Experts of a small language model: 3877 steps.
Below are experts of layer 2 (counted from 0) of a mixture-of-experts language model. Rows are named router (the router's row for the expert), up (a neuron's input weights, with its number) and show model dimensions 0-223. Each number is 128 + 32 x the weight over its row's rms, rounded and kept within 0 to 255. Numbers have three digits each.
After each expert's rows: "comes after" lists some tokens at least twice as common just before its tokens as in all text. This comes from a sample of Wikipedia text that the model never trained on. Tokens count by the router's weight.

# expert 20
router:150163112154180107061185147174146111147164096081118100157162075165119173059117108144127154139137081148145111089090045099142126161114102100132163126139138112136097062098143184103165125081067145111109140073119104073068126150151119098133135152105201165086095089188150109114145123122168112138126138077134067184187126134136151161132129154125124126091143143145164125160123104165129110169066137086149157198132103136125149157110070114181166102100102144167090123137176163126105115175133138142142156139100080075119101130093161163123109100119186075087067090116184121201102127115061106176121108111120125070111197115124126110158114152102160139140153136131176126079080138142130096113143
up0:138145145157140124087102143122148139147099108071119100122118039128134153123135090123137106148099090119106125105135142146155143107093111165168064162144077202130092125159156126122120114174105127120124144174155170141155117121121137097084087169116099125126121065124197157068141083162097148128127135160068122142155132133072067122133133161164106112091094131093079105121175083170171124182108074152131109117027098141137199108089102106115148113126121099083124103182069161173145055144121111114132100147170138089160096131149179116064169141172157157140192109113197155089149097082133186078158112112137079168143104133146112093128176152178101166152150203122116111153197134123100144112122
up1:145141103101114132140133105137111128103118149137119099141121056095115170132185113099068092148235135127107185113115113130121125186167083094053175143125128125160190126116158140160117111101108147093129102083089191111106090114084113087118183138144134063104062113114162209095141111118185095138112088103155100169163111153208087147146133138134109154082098099134199145139118131161106062168164126148125142142079105072110095137135130175147108180141145143144119068117102074115064147083117131117083135143159087154161121122175137211181110088149099066132153155094085091170104092177167101131133121136087097181125157119130116131086109141100111135140138109142170174108130108130159117154135
up2:074109122099182119144057123104170089172099126084171135168148112131094151073087161127107115103109123130179126140192189121118220043108164128150175128106105135115104095200147142144176109120132144115118157149135107150127154098182132099145128130115116108096147117148134181154151069082131131075170107113155060144138184143191078112108136078089158151133160093101132123145117114146140104114105115183135058105056053098086153102155137072080164132080200130119130098162103176164167100172087113123121124148133148113159090110138076107112143139112174153155130145111088147094105107191087124129115160157116087099148101151107145144141153156151141181107089139159130147119082141092097084184166
up3:152149139107090144195149122088143065139097137068201101136157189080122146110134125164137102081097121120125132138146127148143122093116151103173116123150121178133159152169120154151134110139198142155082192120160087135117119134148107126121112172179070126152118174097127145109126145087120102101182102115077065144170150091153064144166110113186148096135192100119107100200078095090062105107125142141069107110100149108096106141083143129138179136142176088123059131144149165108095091113121110165146155119163149034096115136103176175140123115182177109116135171148097150089132187155124100134142160116117167170138129100155075121122086184120161128184132167122027153110123144158169110111117
comes after: ",", " in", "19", " 18", " United", "|"

# expert 8
router:092140150159125103084140192161162117115172117097104114082148110082198131116122172093171111092194189110067167130132151196134127127081128149119124123092178148125110141166174084136137099110137107149101115123115101131121152163133094093217068086117078176153120095124083173154160153173146188118079165075160187156094089148119103112120129181096177110102115139145168167078156131106153162098087106123116060118121136135172061126111156128116148153124159122148118142160154134175147212166092084147152166145142101152099104130149119111078123128114091093123121084122105122121119062168118202128181052141077094109090087141131109087142153144136079134172137174104149128119148096156136116130166
up0:166158153188129089067110176083071218091112112140124147138125058177171155137171112124141110120125119104118137135162088190091132142077142131116109151149165157082143166161134190085162163143105117123144179139123135172081115139117125091128070111140055114127134108130111081153131103095176119117137134120193160128176118123114156112103063089106104088162060131122144117127098129121129152150121128162071124171133144142100145113099107093134147142139112104097147150152104179084103032194066099116155206166117117005150102160142116115088123114131176159112154126182154175133167084176139170154123122095187133136139128157121144095115115141140139211146148121120150112148142161116142135098124
up1:117211103115116175187105116074225119116158124120162089142139130059130142104176155141079113119180135125138115110104138140146184173125118109104233152122170143106169133096136106084131149132055077134106134094192163118129114133175112132171110112125148140138120123123134128091158073141136126142140137133123133141155129190212096094121127119096134137113155048179161115129072082153178157113100116132160147115153113130109103110115143098105107132164149127145214122128137097170159137120122095115150114098142142078133211147136172109139100095153084150108168132087127116076074105154167082156134114066098140095136123108077108101140082130101110164092024091103121123134088093120137114196108
up2:118132098127157139146069145111152107108165106093108120199142126104118137141128112127102154181111087147066152070116129109131144118149092089133177107206089109152151094196129080124147120109130173083182166124173132139112151151118144128097142127137079070100148146178090083086122124076091102123104168123190170116125207161131170124095120113183155122075185119140123130129095116135191118109187138115122124123096050064115122076092089134088132093111158103110153177184162125143136123141099079132134188144191131119138142105155068144126126067134171113143095127154205099107181131157113117157058164064081143097147133104055160156136135111129126101086142110142135123119142158065091108081120
up3:102090106174151094145100105156131111057098184094112144141098153141133130097101174089136166111097158068162124164109150088150093160102108090139106084177136131153067156108160143116131120095161097064110187133152126149042102126136148170139142107147122117124137104116142113186129178138108109101159153148183110105110101136103106124147064137114119157158118126138132067113125102150111180071130106220093099148152138111169071167125137170110088110139168090112101121155124083177126113152164163145096092130116147130138135137128038132114084124178094088092128183186167122177131103128126166077034109137134152127061080136142106139068088072104158076122072157140114109095129192140144153091094
comes after: ".", ",", " where", " as", " that", " when"

# expert 29
router:144104153154106121187196078126123133108152147154138115116154101141050075165080109106129042162138136079173080113051107072108145118123086148167080111152161112101095169119106122179091113137097119120179132093125169059109154157115112127067148103162144080155180137164121122168104101156150147077141097155137134085070094086105146099171149158104089059163085101082172121161072127144143115125114125125130118124116141141081102061118108078168122213145153062136146116122184164063136087105132134131149112152100175136113114125135090148089111149096162095133118090156131112127123125137165067156112073140134068154137085076087092138152145157120100113124123159119126191145113092120113172150082
up0:143140118166087183146144100079081097171134154083130099128147135156151130190161124115111130160085127103192144136119142138092161102120173135151141175111067155140143096116110174160165113126132149143170141127107113156134130085111055101111087069136167110127112102075103092160156123129147135179173143145145171147149089140071144166162089160104141144143116177112110162151121123150198152079089073163073129098136085069112142119136116092094113068169093133089105117151104140108139114140124136058113116124171190070137143130152163187121179124108142152093087105115165166173156152118091139092075136157160062118054143136128164126149068138215215096169130145187150118151174129139145179100133
up1:115094173121089196162100071149204081118154144101142148134116125078120130142109110106047154143137163148119209116217094155154070132096132105105149127101117104177153170136131070089094106097120126123121153137076142108211147112154071142127095140098066119139165187172131169090116078102086115134130092122184137087126168151151106131182153178172177133117147112059170108185120188146158064123128166095177132175143089094122164180086141159133145133136140130135181144143136102124163163089181112096152111108123084111137157112106132101150135121137096173095106136096125135159125077134115174161125108077053146163195149100123089157130125155125115130107116135094109123112159088124110111119073
up2:094110137135131174099104124111139118109147096164162125152169059177141103125113166081079106154124159169112156094230093094120161186157168093182108090217101120120141187185135097120163098093142105122200184121155108171130152123130176091137167137191167172111098114164103105113171083125091125188115177162166105111161110153175111117112158107156209092124136113101178130108127161151150145081196134096142091125129094084073143129140119117138135146059154102115132134145100066148142105137113083071130124121162135067175142105148101135135117112104075117097081126165162113182136151155141130148121130103112109166181149147118098096092141125123202123111184097169172157137128160121117098101119
up3:103155192168116164122051163098122117130123126115180157121150093166083111121106068158100204155130061092185185159112114123150113065120144103128146067163127161056100143167150108134111129146109104124087121102123078089130141085178130123109131137090101111138128089133141122184145197131102168126173072137106103183108090155136173102160101125125141076146083116123094153109109123088108160090126134089128080160121141139080098082088128122116102064112159148100139123126123111091104135156156145110141144113131095168081091101128173127151115104103168091105143131189135091144142179113111177180180070127171159184148071110103076148094115096100174099168090154149074086141112124106156142115027
comes after: " was", ",", " is", "Personal", " be", " are"

# expert 49
router:166097161114050172104089118107158155132132065089090115140118112136176076079089130158147098100082132119106108126119123103113133131120112127146180133180162156145139122108075157091076146140124119119150142176164083176133149147133089150094119098095125141119141079097161067100144136115143104125136185089162102153140196145094094139143094174137110129123147111125136154174061134127097094067135255091086091185142079130097138115139141092121171139165122145120147094134115136114140113180160150169127149093173129144184122155184131131128081078190126125117131131191145150120189131156120132156096135121090191118210129148089148135123150151067118103189123126149188101155158175179191181107128
up0:140106152126158131130086153150112120140127144179042105147126090164129137139088195119078160133098083122135187166106170118135119121173173070159128116107065233093131097137092125104153155155116086100127150116143113098109110114178161086088131117199118048155172107180112128086062087134131132130146113114131162131056105117076161122152086142117097141165091076101135086128159137155141187113156147148080146089152098106100171153105100142102085156177110107064087114128068111147190110128110124071117117117115131145158113104106123178087161102120160079116133120167121111105150115140080189113091054097117138078118101163154169124149080115098169117210092123113163117164119133124132108097108
up1:124082142118095198164099122136146114159145137143159121110086113104090077154186155132135106089170121146128142042123157123109111095127140070095169127175078098199096147127164069160117112115117168148161113049081138191147133165142086144171148150144060121108144145096145141104105067124103103126156130120095145164153176167126111139103091099158155115159129118140129140184132113171148122157157128112172168115084135135100116093115105192156119106136114177083173102128128132131157168068147118152082125109198127086102154115125102173196106095164150115142110134070078141157072076143113195145106064138057146129138160141139080139101096200092119170116118064161176165188112110117142116120097
up2:140074118097136091163120122139147123164138139120087122135151126115133159130127091130141079088118138152094148089145083112116170141164205133089183109115195167112128080151119170107108095140205100137179146121132126110144120114089113003189165151127162148085152099129161085136116111064121136100107124116114101159101154124159119164117137129121203162096148105177234074118151137112168139107122134131139075149112081119098196145136124183067156142118199111153075126075152113138135184179126106070148125139156185114147121093130100164111167162179149141112156095123084178167135119086107114129129076156075126154139132145105098063169127169118181146119106075106169114133096115096148147103136
up3:141104132149059158183109091161128189124084064088169119123156091143105157105121091171144194078150065182103129117152101142147110103104154099127178056196168123094168140141126120111175134195152090173080210124108073143066148074127130118124168165141093123117093097130116161115128138138099121129152100102111106062124119107166157125130087114118116108129110106132162104102129165144057119061143113174163126174149181111104133142106159103185100088131151137138083123113136126109141111093165102149093075157120139110184127170050093138148095074155094060101069120154148123138121197082117157154149178120085134135129122112147120137135103192143135151125149137146120096146143166151101090097061
comes after: "-", " |", ":", "|", " and", " of"

# expert 38
router:130164196108158106085117134118125101151093142090145091131186101157147102237119136170151068138092162108118144103145127123129146121126119111147125116140114159122140136128129113103102143139176131116133111146128122111111110146072127084071105158131149153128129131073204141128078104153165150138078024087171133169141152118111055068085158111048130146142133135150178151121123100144092086109116116129185098166130140077106087122102151123097132131037107207121114143103164107099115137120152123114172083097182098106119125125140118122185089138177104128113150078105081141140084111152179124143168177175101090086183182103123110158137139104166140114149141205137132129143156089117169169208078
up0:163096051199193143134120146089154140130082094085114143093097099111145130106118122150158153169101070127141117120093087144162181135086110125103122102112152077100074166119193102124151122155179083138119215108112149109144139064103172084161167105070177168077130078112127115137123124097119104192124141123171160158161171095147134078165176135110144082069102098150159076149153115136150177092125139152153038156134118129154143110114097117088143095130123173137112071210115182124075091171149144161102115160108204114169086177088118108131156141107204111103136116090130158080157146116071138106113133094180126139106121108081154098124128118160148124130105101097143141116149121107138093138138
up1:133137138106107160129109097170208178106127138183152037161089098095078149123151167056107134096167147150156146111131074133110172169108150130148129136130104065144146153140143105089113131146122121096096101082074204167122140114105079087106134090146151115141130129160188137115113109122072216120130114099182105155143103101198094150112111150121156112117149128140113123202127104120067086101089148136175171135111114131135128148122169100128100121147176182088165073127097148143091088060199113115136180123107084121190173141196106158112115144113072129081179139107102156118127107203153141140082108151109154152126136137094092081113091147158151105074114132129194139111124115144086155098147
up2:103089171162179071114133132152186120147062127133125144138111127125130161127157155156107127143130148079134141126202076121077137122094106153176126125082127102091104138118119165184151111109133168116121180171108097133114135102161126091171148148137123131141082090163131134141138133139112187120152127125117143139056038101154073125120125115150194130148169124135155146115141151159086121161115110136120141153092070150152162142167104129051165093126112072187153105118081115181143160167140092043203100165121078131198083121156164089130125114119175144109134128086121142098123169155076130130100111131155078129091115102015124152106104126200163101089158127215132132115127114107077143116078
up3:128144171108087115111161109104129110111123177119137130167100103050099128122122146170133178152139180163143133181153130093069087091115130139162064085158079173123151173181114095179120093126135114105089123119129097073101129190116145168096106126144182178136082101119112145132111193130098100121154133109200105101140148097155134124146134193161110096156082188163148129156155124112089153118136075141078133165181121151094174159059103164098113151140111153082066085168099101133112101096184140163183117118188124131118162139131121100131111137119126170065095128202113153180196140106070122091151095137112103155047124113137081181127158125091143128127142147129089139088143110127082119099059
comes after: "\n", "\n\n", "\n ", "\n   ", " Occupation", " Type"

# expert 4
router:121138101106117114141108085092120193078075119126094170096111142143131119130151111141144098082094139101088076160131105189164098114152184129132163114150147134120105126095096108136143093187139132073119076133176135085179135177144131113142142078165123075175132134168106100206188080150166173103089123090179118124131144120089097160134128137155172065115122093138086084173165137143120153158121139071153172155229124140148128126114141178141177078088131089136091142100113133143131126126123114066111129162137143168127166139058195115150156124198134149167084119203137080133167112165177152136138105089136142072164099137100086141134104139141144080101131129154082091173110126115150214141085
up0:097178107059205119138118151113092071130163148076104178114114108124131166146110100116123183133146085119117081141155107100160135112113193103161110138126156151103117109160112153096138176184135127132146106213127139075142119093129158054157085089145160063132140117122118143099163121085131132140132159100072146113118135185084127098143051098108157121168119118125112106177106178075141157035103100153113128092108126163153116106142134095150159146138210047111137155104101110108075132111108140115132099155145063111149089120092156207106100129113180117119162138150132073153084132145110102133124079168171092098134111172097179091143134146196083184179091150105155108160139101122105091151116
up1:158138143137140132136176140101129169159138161126088065099094071143179138091133127121126150139182122144087165107137134175066141169114115124072116099145180141170155131145100125171064157089111092112170057124108149132164174073112093115159152174066151125154119114144165129162128121168117100096082154119125156209075148097122096178158154110084132143169127128147082100159112138185208139142105146140151106125168128143158116168136149161106128186101088083141166149162163092155155085086129100083097154090065156117112154098119179164138139143147145171119146115169129139140115128114115099115094105167174137201115114160131205050135064138086160152126157045118121086134125142118138124114045
up2:111089124145132127135092121110101098128131170103122172161096142151086137112132118151140191104134109112137147108103069094074152113151207173155168136080146122134101149134132110080089090193171138135145158125106110165070099129106174063140153023091100096090173139151097109191110088150105142157124104082168078125161126124125121103134133151079155089165072083097118174147098134079070141114168161126137126142080115163116116155146121114107163130129131175143052142142141177186155081152082092119126133063149131101198184063085131132124138050151140144122096160151118165095100146149117102119090112146154145074122062118086122058121083106078172151168163120142153103112115148114145125162097
up3:134120148150057156164138116124113054166100052143137136106139181144159147101157112121114125114136139202138097156098190163095109107182122072156156140168113207131151181159119092171128131109143190115093093111150114153114107159138138086159101091134075167093098118140093188148099107135071107149091188142178146161081126069125177133126106164101105146190117114157131121160177208150150125088112109149156139112151167161140154098100086158144088124114116178153102148135193075111136172138174118082130148148156153132112076097076130142186087082080112087081097162121146160181155112151135153104122134134104136100167159101162154132114121048103195123152140104140129134135135110162112155141056
comes after: ".", "=", " =", ")", "\"", " voyage"

# expert 35
router:095145110121097129169103159094109061129144160104199159118112142153095132129143119139121159197101167165079078105124191090178145121096096155185172164135152101124162114158123200147105137120132089158113144144131139099138144130150129122066143175181159134102154083178088130151090097149146068097149164090178116071101108111154090067135187117111171201147125143124158124149097120093131107196112090106120102151175140125119097108172159163112139139129110122081135102133133110109129194105098123136162156100141166153118129131120119085115151128142186115167109134109211111124110096112106135115096128098043177064094147098050089141121150116106133026096138121067166117187113100150121083098132
up0:193143194153186041110140139110142154148092193104133153180097093122132101082144108083092203163073113160151120152079137136170166090098091134142087126140089135101067107085156093144113162155115179114167167141174088152111042107149091107099183140113134103133154126119158157125149151160165140128144098137109124185150108108127183111136099093152108098104173103114108181092049118127130139145141146237136109146112120113045143120129133175141153166131132104134107085096140184067101073178115077150122109135125143138122119165118081157146120114150184139085139134151151102122172091111141136113137144176110144123109081156149153181129069093154127126161075117119135163138157137138101146197116
up1:133134100096099154112133095108090112060203152137121127144095101073108106085184092111130107112128155114096106100154089177094146153124156124116150130117086111185098154136175190119147101154130158092151126079138081112123145220160126146131138153112119141055104143091118144152146075141135184165165083158140139174181138152170133140190166101165126105134112142107114149123105128151117159145094149180119124125103069086121187167079146096125170143154138125138174145196074131119140145075148142109119144059185093107146185088138111127143100109109153125144187136126164133085109079137188124185208101065092108160117156130098079100171103120104148104120128123201160129165170135077185147147075
up2:148152132225113155104119130114164134143158114119082122088126169076155148154115105134098140194109140152083105152122122137092114089124153157164144103086109096138096107090136100102124097107125145142155163116112099113149152196219139041131181137139081117135116124160205105177121123141062123124072111211123105155081113157151054143052156092131128215141174111095165096119140092069143108132107153122088122104084120124143144052108104169125140163091111067125131153117093137158131087175102059132116135053126135153160101119170137134131114117103125170075122166132156153101105144130122125120120125084149177097142128115080122127055084065146142148121132092122189184142114133136106147109142
up3:144123153138058135153161142121116177136126074048105112080127166146136095141107093174081126110145113119197197153136146118111151140082152144193198104109091093118161146149175084149105119098166150096082188135124118150113137151162138177112089163080120165108084118120096165167076146089098111145149100129192107098137105157128096118160075135105074090138156126149149081158134080102108138129162139170138156163157151104183112066134118164138166097144165142131123100120170169105129127126107201092093139126159100160060137185099118131156083141157180079084066148110177154119110157125169191100110098134108063140101070098077121079154095128133133121145168130166096170124156077112115153116085
comes after: "-", "|", "\n", " al", " non", " re"

# expert 40
router:103120105094116084136126182102078164149150078070118118165116128118093150114155180123152101104133157126060046158145174087149112165155104125139109169143113122190113084116116138116057105111128129074130157135079164156129111133102129099101108045159123111121179094135098101179173064098097097097127130178121127138147139186132132161177203094143106066090180138156094168130124086116119102158168135099151092110189154148159158107116135136102162120130113177113086097124087111144104103110149177161100139134094088110145184120156060116046085133111078145137117123169151110137159149103114113138130146068094178124156173094139121151063082121063090130167182119162126112116151179102181102162130
up0:117079127155130148179115113106111142138088167081081108129133066203170059158155178138117164113100092139155090121096111211119133110084111146151089135112083138121147109124132192169140153106142142114103216121186141168135132151094162115147114110161111122155116137140109114165111114104099154127097133140171146113135120130084155141132130154168165096105085102087123137085179138099165198087125144093098091143168158051153158117083123136163103142101107090070075053141106180098155099176098080131108106146141117137138052131085110181108190051113120151131019116144180156116158165132123144109138119153145149110140132193135136159133084096158148070145120113168130111145140165098108169123103
up1:148118143125081191160079138151122137103174148168103042125112083154167169154187094103105154150167144087121128082169168189127156108089139117162130094141121121140105163133137138198093093142069162097100171086099133169104153144203098154132135142132151132123132114158132147094113172107149145150084129077111150102195192164200155181144129130201200116119096159158115128113097080143122124122058134079112147153148042120102160134086140162139121215124130108068096074144120111097087155138079115126157113133119111144144180120124090131144097067110152174121132123143124129203134087153113125153118151142088121152153151098087102153108081131109157119098091127139166164138126189096137155073126
up2:115128086104138151176140107104106122131118123134176120122136106155165148142187181106100130121106097146169172088158111151125168161165172148159155090111171179134112130113135193146088105113153171064144174163101140127144181059099141107158155121131151132127146100113184068142153171130186057146138131099147033133144172159173155178146149080142131158087145074121220106078129056111200138106114110147105142116115132114096136130138146110101170193075185093134136112163118104157159153167048139120083138153129130115108126147133136147097163091056133109099073128121083096131144144160053087131101147157155134126149114176106136115101097139124175163148137100160177193170086105130157140119113
up3:142138098098056172128141108105121106161081157116106160174162145138112136134140138110149155124142137107121160173147142103145082158149142113112122098169146146125162168164087095157168109160124117173055176080133115154135166139100164127121129102137087111104120100171098145189130113151053102085133122134003091143123153129143100158113111125172098131136139153150119139176179129150155103106133098130069100146112144092114135153065136130111109155152131139110073196100172109134074121153144134087124110084122175127162075208143162172073205115174154094047082099158128118134101168098203145107076101125129153113086168126175065130142153136142142091147159163129099128109214100104109139090094
comes after: ",", "-", ":", " by", " The", ";"

# expert 39
router:096061096122123119109092149151162149134135095153120157082156189178173117136152163154196083121157122107104177175072138075141180106139164122112109164129135156113092125187160110104227145138100120180142064148182156136149089114143083109056121117136128117099125082107127103130105064162074139092118085154089103126090124102098126181155134158165111186137100103068092082096152155141090103172163108134143130120146161119161142140152161136214109128083149101089154092131194152133127130094204123092123111124151115114125131138064117119136103192082164092094144116157122157140186112144151144083101161149132150119083108073159111081122105110091122141109119090126174110094090172084188152123156
up0:134138147135182131097172113103134125163104126107117128076091104156182153164119150072074120072115108110129105121066111105103163177148171114163164150108120140143114080111128118093100087072134122083132183134167146146154094139165142135117147129169124164100041099101132117139175119078071198165131189149125139220147135114131118142162128119197067114121078159147118046126137128128103174130118115225149045127147134113103165114114165062039150179114167100128107149095111161150127083135095136084106147141118179093135140145107101151082101105114170184131150182153129113103101099144179151125141097147111102144101124119113175153118106116152149127131121185150130123173151142109203181118122
up1:148129172085104144123093100094089131114194084133075084159161152113134159143184103133172143097087192181079186095101114105087117100151163136136148114148136070152148140120186156110103187114100168115109144183133147166132090082156090134154162161054146094171122133131183083127180077160147135174148083103165110152098169179180122148142206133103188163123118120146161201126094105174119053087124109132143135121116107079136067119122127152138151138124109112115166111155091125141144134111141086136092127083123085108142144147176150112137066039112130106088083157140112182133142131135159167152090085099123155128134086142128103107110071145090148082140165119085121157157088142114150088194125
up2:181080185158100095102091136110135131150162130081088109150143211069136170103137104141072133153124131116127143124143092181102086155181116139164170181160140139093134208133148155149111116126153182152094133155107125188139110126133156066164193119145154098116168125190157161119092175150098176082149117167121118152129135113162152113114117101180134215120174117085145165190047155154134132158147159153093145118154080155114178167134126110138108088127158090097144169173160156142124102108188138134168118133132139172145159052129133141140126147141147146139117094077138180111103100092166152104122069132093172137130129067075154107111141151115087143177166145112102164085142055153107123193128
up3:163117111133111164153106114098133135094117124119138131080123108142110126145150142153088173125135098084114170181104174181120152074119156098170120035209068156124167152170137101155094152076102074128129130118146114107127095113183080143142107178182144163113095125124139144161130147119106142121122169154124139120137097134152148148152100086143171120144089147171117191135120175150152069106114123172094142157155138094114133106082115134131035125106070165112082147097157062194151155117170104065144076081127164156115144123082144106139119139177119158136058159177126135174145153177110146107110155133135160138109058124174078137108129099083087123135123097217184152135203091126074118095093
comes after: " |", ")", "|", "=", "^", "_"

# expert 56
router:157116150091086137124106182112151134101136164084105187083105077150150214084136071183163159072175141145129126140117133174088199134158127149132111183161103142121144130122144143088129176140105218120160087115125170160103141150110127151153126148160113100143149146112078121110172117080114085154168105035130077133151127084115110139173140105104149097094106064087098115101130150151149166147173140072129105158104061072125146098117124162150140143157156145153155154166103071107156066087138164117092111201189135144138107112114140126125116131134097092130129077094120233136114160063145152153111103168087092133135170146160117093117155132148135117112093152114145215111123126156155172125116
up0:115169126188166181124117229067181203099159136131145100144072077189146127123091160104172128170134112083160105093088136169122110093132167109136109137095119199150153142078144159152119132163144135068134102131137125158095137106090141118155104122181144071152172090130136147136112146096071198129128179130078217159134142103110107143098102122114095088147104090116109103094105137163118160100129106166076100160119120137153195126089125119095158130124096119144162101146071115119139112147164158122117119142101159100185130153119160109100106183139070174115066143173148108106122117198130170094135051172162143100133104109147140151065120131113175107134116152142046150113129090118161185115113
up1:063132148145093164141083117125169124181097147188094110101137155103118127090104114079120153157187156132096145104119142201115110173129152138100147134112123102196113203106113111113097156131087194088123117115106131093119145117121100143142149095124090131108107143129154150082130040109116149101099148085120099182127099145126103112185132102079119135165111065130148152174139108145069134156058148129173166103118106110131148125172124094132184144176205139135131125132113164169166160068118152088118093131147075085133160114079156153162066177173105093096118121086118146149090079142130176141113094166188121155174190129147160124044120124121166132069153149123174183204123102140106120131087
up2:126123145137132145185114125085167123152126132092062114159118128159125172116183128131131111097154137135104157164153108158192145107187158101159119129140151122140111167138120149153089107110161128127185174131131064114109181092040107047126154110133025093139055045140118107126103100140102158092104088149166115122109123169152116146154136083134144149154165098180175139149164158099156098082145143119145166136099119112131177186100156183077179165133136075118097138181109089131173120193135142088159111124150150127147123100096170198124076086140142133137114159130116103129139172163108117076062128191124144140088114183073097079134104134150212113153172119167137150103123174113131123138127
up3:132149132099117134152123098108191135177113087077113142179126121100099125128122111151132112066134132162077115166147089178129098071076112145196098061133121139103187128109007147163161133147157101109138142093124134162136164079082140147115092166136060123128034083156138163122127156091140112107106095117139123101155099112144112197172098119128154178171114132148090138140125156206117113043158142168110161097158086113100120130106119129138104107143098129160075138112170116101064155153092114086131105106141181167114049169129111143101091144160147131088111100169127148153183119164091163164127181105080115169083174123158105173095160150130143114117077116133114129140134131165113129085071
comes after: " the", " of", " and", " a", " to", " an"

# expert 15
router:167132135130105098158138095110176117168160194127162104121103195140135099143092104117125122136067062116147120135142152196121133149128145128147086112152118168059118129166109125087139185079131080181168125176139132111155130102107113143102117130122079067059114155155199102091095140166144109148150137144138163200151112099147130106142150074078083150187139163076090139092119139114138175151126083162136150067126127166139066073102169075171107097177131055157034083147113075147173099171142114130125123155124140149188158148156131120086110130053128185128143078156160138166126150110078117110156121112151118174175158128113134101130092127150130119121140093111127117126048147088140100139094
up0:130094165115094142132125157058128124143116187079068107115135124154108124198090121095170093138102130137078149197099168107067139114149074123110075175161086177144143111172126153124130100129101144181147136161156182166142092139112149157136180123185149116177145099080160149104163151117121169102212180166169190162100101162096139095119098148162112122166096118105121146112179077105103184082132114146114129159113056123074139088053154114065139101149089111130135124144091135065179099114186170190102170098151154074161093122129075167130142112119135153105098138142215152125097145153156122153118128159161111157123120135137118133116091107091139122152120122131066163127143130152108168160089
up1:110162104120081141117135118179184198162139096163125098103158070134146117146131176085104132094215131207111182099096058125076153187158090074134141128106110127122132163100165080130141119122150113107120117102146155098105122105107145166142164149119124095134116147096131126115072089139157155160134110146136151147230120184135130144082166104120100181119158128082185135136218129153118103146082061108091144142159107112087147132081139190068143143123132167081172114128115153160118101133133148085105129116124119078144113148121167164153082146135062123150147080131145151137123133136104152111173090115174106182141148157111129126072054167182195169087140114172165158074110157132165133115137
up2:106105092194135158149124125107060104170142097113145126147113137116072147149190136086091144139083098119166130153164121135140195140108100125182137125079140163143105165198154128105086066138139150158155223172173161168141116138122181100175195099131109118117081122081168094085144136078106143116129163108128125141080189180085114127201109130139128194077100060101151116096140115127094146145116109152049092118118135090165149131082124150112148144135127118133121116120083126124140081166107153169137087141160120120182135122066160116080123137110164176099139118105154153082126169168113117078101164178076087119155082165055096113116108099123184154104146075158176126179135138114149129125135
up3:148130109158094156220137160135180159114086113098079068179140192101145091168123132132147087115147135152121051089173131109106093112115111130133127071166130137120152171171180104144125085122132087114101143102149133103098136162119098181090132095178128118114116135110072127126155126111137087168156174076145130115179118187126150124089137179170170121167113118180143108082117094110100167069130107153108146106156165121124126167113106183076097138109158159077073146132099147111164089137080081143213136136134134107194115169143114145126148089125160168114079049141162105127092160069148184135187139103176189160176164098107091084134090106113156157121169141128099161136119162104103092121084
comes after: " to", " and", " was", " he", " not", " would"

# expert 55
router:109147114144146113133092185144144115120123122097132083133130182148050217099083140143160146137171093154165111118168123124138117156144123127154101149073103179123093124111063067111134121145090169077068171100148087176133085139038166086118144169080133125104102100188095100093121103127179148121098129130149104179200177165124076157132134109149126107167058103151114154132154169108155111123152112123119142174097089163081142126153173159127151124110166122109175126163103124103071128165112086094176105106124132106202109163132149098147107126108143141130091126090139072174089105144126100141079078061114133155173120114154166112118138142113108129047159092087141178119068092180174137095133
up0:153160123181149110121151135099140113106116135085062122067150094195129108157083121082125140115136057109087116095054160155102131105112152118124069107167118113058095129146126185177131132128151110127105169107131114131112167064164167068118146095180121124156130104112149111137149116114078160152106123139132114184095128120101078140111117107070176104133052072085093145111152149156126138062110113182137100114134060089146109088128159128053128157167109138102075179160095144105141127161096121187112086112135125130161112178113136200073142099106125120077103087144150111152151121181078186083089063078157111134127141181166140086184106135111120176161112147159133096139140106143167176131115
up1:137110192114064138107091065118107128162120216130092052118138130129114170087125182144112135072181139161124113104179173137106081177124131107119170140136049058169126113137137108155064092095183177124106170097088164143090135124194129148178104069142159167112156127142131185130147103110111149161144124154124123154160122136196086141107179144131122074160132148138165132185101158177078099135156111096130138138132115102095167186121140172138093148153189160122163137091137156182058159072130111098114153161168115108136146123113135123082090094138098083107116113100129136177101141182175129146105089133140160192150162137141073143155090124092113191105151141122129165166110131120145166130098
up2:128119143106154132159120141122132086192133073158129079193121139160095112134150122171160117101092112126130151100104117166094172162190146140126124132131088154114148131193148192141128072093140185111174164132120050122148130114088137130146169135148067143132117097205144129141166102194115139134129141101086129184091111132152138151144195096122116175169142168134171100126157111150173040172101062091110155103142042151129122143079120112098170136151160128123070140195137121177142152099106110154128210110217136112141097109113178182151156170127164128143118123169140132126120125155090143107112133129112094103150172198083172093145127097126184151154185096137127127100085144089143134155171
up3:154107109142116115155057182127126115097101099129099090180137141153127149158122138150085093042101068109138138123156122152118181107099141090181146092176112106115145189124167124148165108085144106198139146106129137153097111095139139163112107178130120099152049080134157122159124112101084106163174151182081082141138046059145160105169120113170095107149099129144116124158110093163153119082155112177188115111146169148095123152120161114113088111120146165149113058112110114110143099140117109155121123147121146127168126153102151102180139145164174101097121146221124165124108173172081180148060117081099163195119125119082088105108147110101153188141188141124137062154164115184088083146133
comes after: " the", " a", " an", " of", " and", " The"